Experts of a small language model: 12 layers.
Below are experts of layer 2 (counted from 0) of a mixture-of-experts language model. Rows are named router (the router's row for the expert), gate (a neuron's input weights, with its number), up (a neuron's input weights, with its number) and show model dimensions 0-255. Each number is 200 + 40 x the weight over its row's rms, rounded and kept within 0 to 999.
Before each expert's rows: a language model's description of what the expert responds to. This comes from a sample of Wikipedia text that the model never trained on.

# expert 13
Description: Prepositions
router,197,240,176,174,187,195,207,169,194,224,179,105,226,212,209,197,257,182,220,200,188,204,321,244,239,176,218,147,200,140,145,243,231,177,247,265,213,180,238,216,149,164,200,119,135,247,234,234,203,164,211,140,236,214,199,161,254,101,192,230,230,165,168,220,223,187,190,188,120,127,204,232,206,162,199,233,157,243,234,262,204,202,170,224,165,162,80,166,183,159,184,133,184,122,181,215,153,280,226,269,210,235,145,239,197,247,236,167,162,215,236,213,165,204,276,144,148,158,268,234,230,239,256,208,155,176,222,162,184,197,163,233,227,237,286,254,229,216,166,253,295,269,220,189,235,202,182,224,241,229,170,208,207,212,223,175,247,202,184,180,249,270,164,257,254,176,145,193,272,214,156,198,292,224,209,203,196,224,204,249,281,189,141,177,174,206,193,203,201,174,236,193,188,187,276,174,210,204,277,199,134,179,156,193,174,224,217,165,162,131,153,227,199,218,173,195,208,203,254,188,220,179,211,189,221,160,112,151,173,227,162,235,233,159,153,246,127,169,222,167,186,175,144,224,249,141,191,166,260,221,251,172,199,220,126,213
gate1,148,165,149,165,188,186,169,99,231,186,172,262,260,182,237,194,174,228,225,185,245,237,164,129,167,265,152,211,173,203,166,201,218,245,202,221,188,209,219,124,229,121,205,174,224,128,182,213,183,205,206,239,235,185,228,126,171,224,228,220,214,226,188,237,205,182,276,158,136,253,276,232,277,211,202,150,224,241,199,192,160,217,168,117,146,206,199,169,192,250,183,166,213,192,215,244,212,222,157,192,209,135,194,276,207,228,226,159,174,192,190,217,141,117,237,194,192,174,180,121,113,287,196,232,198,255,218,202,199,163,203,167,210,200,225,175,207,116,202,227,163,207,219,211,202,172,181,160,130,147,174,263,245,227,255,228,180,193,179,208,175,217,195,246,136,235,168,195,177,167,248,172,246,281,200,232,218,236,182,170,190,213,218,134,127,223,174,210,221,137,185,249,267,245,252,250,186,223,152,231,187,249,133,183,239,228,262,262,191,239,201,200,158,103,215,199,228,239,269,169,179,161,324,305,269,231,179,219,216,266,223,179,185,219,189,233,218,218,233,162,203,263,187,310,196,225,242,130,238,181,226,204,238,193,160,166
up1,192,187,194,173,191,202,155,151,210,209,185,228,263,177,226,92,156,228,229,254,237,307,197,117,159,220,228,190,145,185,219,200,218,248,140,173,174,250,179,132,195,167,129,209,210,178,138,206,139,200,218,212,230,197,254,208,183,245,217,188,151,221,198,187,161,167,296,167,176,175,204,223,277,147,213,196,267,227,185,248,151,268,210,149,159,225,208,193,234,184,231,191,216,201,170,237,175,193,175,249,176,161,143,211,142,230,220,192,177,179,162,258,146,179,209,196,202,243,215,213,186,200,167,270,205,249,227,164,209,217,166,176,177,134,125,187,184,144,215,202,185,184,219,273,246,138,204,187,46,100,142,287,259,238,247,242,200,186,181,249,125,166,195,232,208,188,167,216,136,167,248,171,171,219,162,253,142,191,166,192,216,200,209,113,217,236,218,185,212,211,115,200,219,224,186,236,238,222,156,260,277,198,200,224,260,257,209,243,129,231,175,227,257,151,232,235,171,218,271,197,212,190,298,265,240,258,183,220,221,213,191,178,192,213,178,209,248,206,287,224,181,290,208,199,175,233,228,248,232,189,226,225,244,241,208,223

# expert 18
Description: Months and table labels
router,201,241,175,206,162,267,264,158,216,204,241,202,152,130,195,210,159,239,173,237,171,197,182,305,237,279,181,218,229,181,202,259,113,212,244,231,224,122,182,166,183,190,103,170,172,203,228,207,206,167,261,198,237,124,250,205,219,205,182,225,221,165,186,249,178,134,221,254,244,243,191,202,186,122,142,246,254,250,139,240,203,219,145,266,137,204,245,189,222,244,218,203,221,175,223,199,239,133,236,173,192,171,251,207,289,247,217,135,193,254,208,175,182,160,198,166,136,188,168,292,159,191,192,165,238,203,120,236,300,206,139,158,221,215,175,201,189,132,198,153,247,229,223,261,166,179,212,217,260,134,169,206,154,173,256,171,232,190,215,198,267,197,268,231,178,250,201,138,253,182,224,266,265,190,269,198,133,194,245,176,210,180,164,194,245,188,155,204,189,238,198,216,228,203,196,211,221,194,189,135,142,167,200,199,227,215,157,128,165,184,143,203,198,236,219,182,265,161,153,198,279,173,169,185,190,184,213,207,188,230,181,182,171,204,147,209,163,130,183,154,221,232,222,246,177,210,219,155,238,138,285,198,318,232,155,210
gate1,197,177,181,237,236,211,187,91,207,177,206,224,190,154,179,255,202,241,201,235,240,178,141,243,140,248,157,218,224,223,216,274,177,190,295,303,141,225,134,210,219,200,161,166,246,273,204,232,209,175,158,187,175,244,192,143,141,248,215,198,231,254,171,276,181,198,232,286,172,195,184,169,185,187,183,200,186,239,148,208,148,194,230,149,166,213,231,159,192,209,187,171,221,181,178,123,257,181,188,147,145,164,222,186,207,208,226,217,158,201,196,182,133,155,214,139,175,205,253,227,164,245,222,183,194,183,210,194,213,112,173,257,209,167,284,160,211,180,200,241,242,249,122,135,207,314,234,201,165,188,184,240,188,198,256,241,196,243,165,231,182,246,235,180,222,222,204,271,213,193,169,213,166,287,257,243,236,223,245,178,229,272,131,197,189,225,179,299,120,192,185,152,184,147,142,247,156,220,170,217,139,179,203,207,270,160,173,58,179,184,157,223,204,190,167,178,249,142,208,241,226,207,195,136,190,234,215,190,226,225,242,229,242,167,181,317,238,210,253,152,207,201,164,207,189,238,230,264,179,184,212,174,154,232,183,197
up1,218,190,161,218,223,139,214,210,160,219,249,208,198,311,179,231,163,175,195,198,266,192,166,99,180,211,207,179,153,187,145,171,162,138,171,245,195,220,197,265,196,225,150,164,198,262,243,194,219,146,224,243,151,162,241,158,242,220,175,157,187,143,197,207,213,133,176,237,116,291,162,183,199,197,233,188,149,177,226,189,252,228,171,253,198,201,197,210,229,187,167,283,261,147,259,230,191,134,215,237,230,253,229,152,247,210,231,212,213,159,251,204,280,208,149,196,202,210,248,171,169,308,266,190,214,128,262,164,186,183,206,185,251,279,194,201,177,177,166,134,149,212,175,231,193,237,210,178,161,194,193,244,155,202,226,201,143,211,173,145,241,187,165,140,134,241,236,181,249,174,136,66,175,203,194,246,184,179,252,207,173,176,326,238,180,241,157,220,186,264,201,178,195,276,231,186,207,236,213,244,236,248,143,200,175,221,269,255,171,219,155,146,259,210,204,186,253,252,186,170,209,165,237,221,262,253,205,190,184,231,177,198,236,157,165,262,151,197,222,139,213,203,284,213,248,143,218,179,187,175,203,128,200,193,196,177

# expert 23
Description: Opening parentheses
router,292,180,274,238,206,205,237,229,258,195,250,170,229,103,222,249,174,172,243,235,217,198,163,284,178,239,125,254,170,159,147,188,183,235,190,191,282,125,225,295,228,209,100,142,180,216,188,246,206,257,238,208,141,161,137,240,185,235,187,193,177,207,156,235,247,199,194,224,205,200,140,176,207,159,255,229,214,251,161,231,155,181,202,201,230,221,199,281,160,182,164,236,242,215,221,213,185,185,176,273,200,295,224,212,227,188,229,135,211,290,237,168,173,175,189,164,137,161,269,234,231,192,236,222,205,183,206,161,161,182,221,207,196,177,297,201,220,205,235,185,238,254,229,256,211,180,175,258,282,173,237,255,143,230,239,167,230,255,211,168,158,229,161,194,232,186,165,187,214,278,194,198,268,196,164,217,153,259,198,169,256,199,179,163,230,196,168,150,212,227,162,204,230,181,219,173,243,194,235,146,120,291,219,109,125,221,239,134,178,199,171,146,204,170,232,166,217,181,146,141,223,260,209,204,215,224,156,195,232,226,159,202,213,124,191,249,163,210,118,242,179,194,164,193,192,218,161,212,248,184,221,253,175,189,112,184
gate1,248,208,203,265,251,314,133,183,241,162,174,210,159,201,192,155,227,199,182,183,203,216,199,204,154,255,232,192,252,225,234,231,158,147,260,258,223,234,256,208,232,175,246,170,112,197,184,179,144,216,211,203,163,238,218,126,180,221,146,124,166,205,176,211,236,202,214,280,171,142,162,209,156,162,202,219,287,217,218,166,116,203,199,131,170,123,196,217,241,211,190,268,229,182,228,239,204,206,180,173,210,159,233,183,186,218,196,192,148,236,184,265,224,172,168,168,94,232,313,152,196,209,213,176,241,180,158,278,216,189,191,163,197,71,193,195,200,207,222,180,165,165,159,171,237,172,247,263,186,152,220,223,259,199,221,237,291,194,198,207,187,167,252,197,199,189,232,134,226,177,270,234,158,236,262,171,218,233,142,175,229,140,124,220,186,228,236,217,263,130,225,99,206,168,175,202,256,219,162,227,217,190,175,224,224,214,166,229,228,127,207,239,135,198,154,125,241,186,191,164,144,176,236,242,248,229,156,206,242,230,191,222,220,186,133,161,303,212,211,242,174,210,198,165,189,215,196,112,215,222,203,199,249,249,208,180
up1,230,227,209,270,233,251,169,196,199,112,202,209,161,175,202,122,223,262,229,263,258,226,215,197,185,275,304,177,219,122,221,246,132,152,192,239,211,250,211,233,214,193,182,162,137,159,165,217,185,206,195,208,154,219,201,152,160,260,208,127,193,173,197,192,221,221,272,256,217,183,151,186,210,203,232,205,296,233,226,215,168,220,202,184,208,109,216,285,195,208,213,285,258,189,204,275,203,235,197,193,163,209,185,247,156,223,232,152,171,216,230,250,199,186,215,204,126,216,212,193,196,222,228,169,248,219,137,230,227,241,185,176,208,82,149,193,236,215,274,221,148,169,201,183,157,199,219,241,284,127,253,220,222,182,230,244,267,182,173,201,195,146,245,175,176,150,220,178,199,271,229,187,156,231,240,198,228,238,207,157,243,141,149,273,171,246,213,248,215,137,214,147,279,151,179,170,180,222,158,188,189,193,180,201,217,234,109,222,271,162,229,272,136,192,262,139,192,139,223,170,152,230,203,182,259,213,136,231,201,235,188,148,215,174,137,144,291,201,224,217,206,257,180,209,199,215,183,196,201,227,171,182,268,217,255,143

# expert 28
Description: Spaced dashes and symbols
router,242,307,149,241,176,201,254,172,205,246,201,223,208,215,203,200,178,178,245,227,192,253,191,230,194,143,179,222,197,193,193,272,201,250,238,152,272,173,258,271,200,224,157,130,246,201,260,192,249,203,223,184,292,200,189,154,167,203,228,156,209,208,164,227,157,155,217,231,218,225,172,204,199,191,129,247,179,197,187,251,181,160,136,231,244,179,263,162,221,229,182,181,330,195,238,200,231,240,135,201,188,221,162,121,169,196,250,158,272,179,242,211,163,198,211,206,180,161,216,199,263,197,184,172,169,212,227,159,188,200,242,199,222,200,241,123,223,254,129,162,218,141,191,191,216,187,165,193,155,222,197,260,140,208,238,205,203,184,245,128,228,145,220,239,179,196,214,150,224,198,129,235,350,208,240,213,191,186,218,114,252,200,175,176,192,217,74,213,178,240,190,168,144,229,270,281,245,148,250,179,132,231,186,147,114,191,178,172,168,139,149,186,217,215,185,170,208,204,182,129,239,280,217,139,199,193,140,145,207,264,178,228,174,228,163,222,257,203,192,226,214,194,244,272,164,179,215,151,267,212,185,207,214,159,171,200
gate1,170,256,176,173,156,253,191,215,194,250,228,170,152,209,205,195,162,181,208,184,164,196,229,161,137,208,198,264,189,155,135,208,187,216,225,219,181,191,243,189,215,252,204,167,179,217,186,198,172,188,235,182,136,223,181,212,203,188,199,212,215,185,182,211,283,249,231,272,224,182,139,203,234,195,245,199,198,215,269,197,230,108,194,133,166,269,203,218,213,219,197,197,263,292,169,225,192,269,189,158,246,274,121,249,186,183,222,236,197,130,200,181,214,140,175,185,193,156,249,240,198,184,153,259,201,161,210,204,117,102,177,185,167,156,223,183,191,209,237,225,196,157,196,258,269,158,187,251,259,251,246,249,115,237,164,218,167,325,220,216,202,260,162,309,141,235,248,193,205,253,213,284,228,213,320,140,192,239,181,172,136,155,156,220,220,183,208,273,228,205,164,193,189,242,172,189,234,198,215,231,245,241,131,194,225,256,232,180,171,138,231,177,237,120,250,161,271,246,222,182,175,189,231,203,219,221,140,179,226,281,222,186,237,205,166,199,239,204,231,123,169,234,146,166,166,132,212,186,183,237,243,158,275,199,160,204
up1,192,208,163,225,261,177,241,87,215,227,205,229,288,224,210,218,235,235,183,206,189,142,107,160,154,166,258,209,230,201,193,206,190,152,228,202,223,134,227,335,227,183,233,231,213,173,236,119,173,221,179,240,206,231,225,179,180,151,263,222,171,191,233,246,166,194,185,179,207,251,260,240,255,239,96,244,238,193,122,230,102,187,220,285,192,187,189,188,194,251,162,237,227,158,213,145,215,161,204,205,172,281,237,131,223,200,216,167,220,291,235,194,200,197,182,170,179,248,156,215,143,264,215,234,172,222,196,184,237,198,195,238,200,333,232,195,143,219,223,184,194,216,160,196,212,250,215,179,74,149,226,183,199,172,199,183,191,223,196,203,180,178,240,152,261,184,208,139,258,142,197,274,173,166,191,197,169,176,160,185,213,293,217,179,171,194,182,186,169,172,185,194,195,240,237,250,207,206,148,197,199,205,203,216,163,101,167,208,174,134,193,197,276,125,155,284,186,226,214,227,222,201,106,253,209,218,164,159,265,154,210,195,159,149,133,171,182,189,185,166,189,196,197,191,206,244,175,181,162,265,190,192,204,269,203,212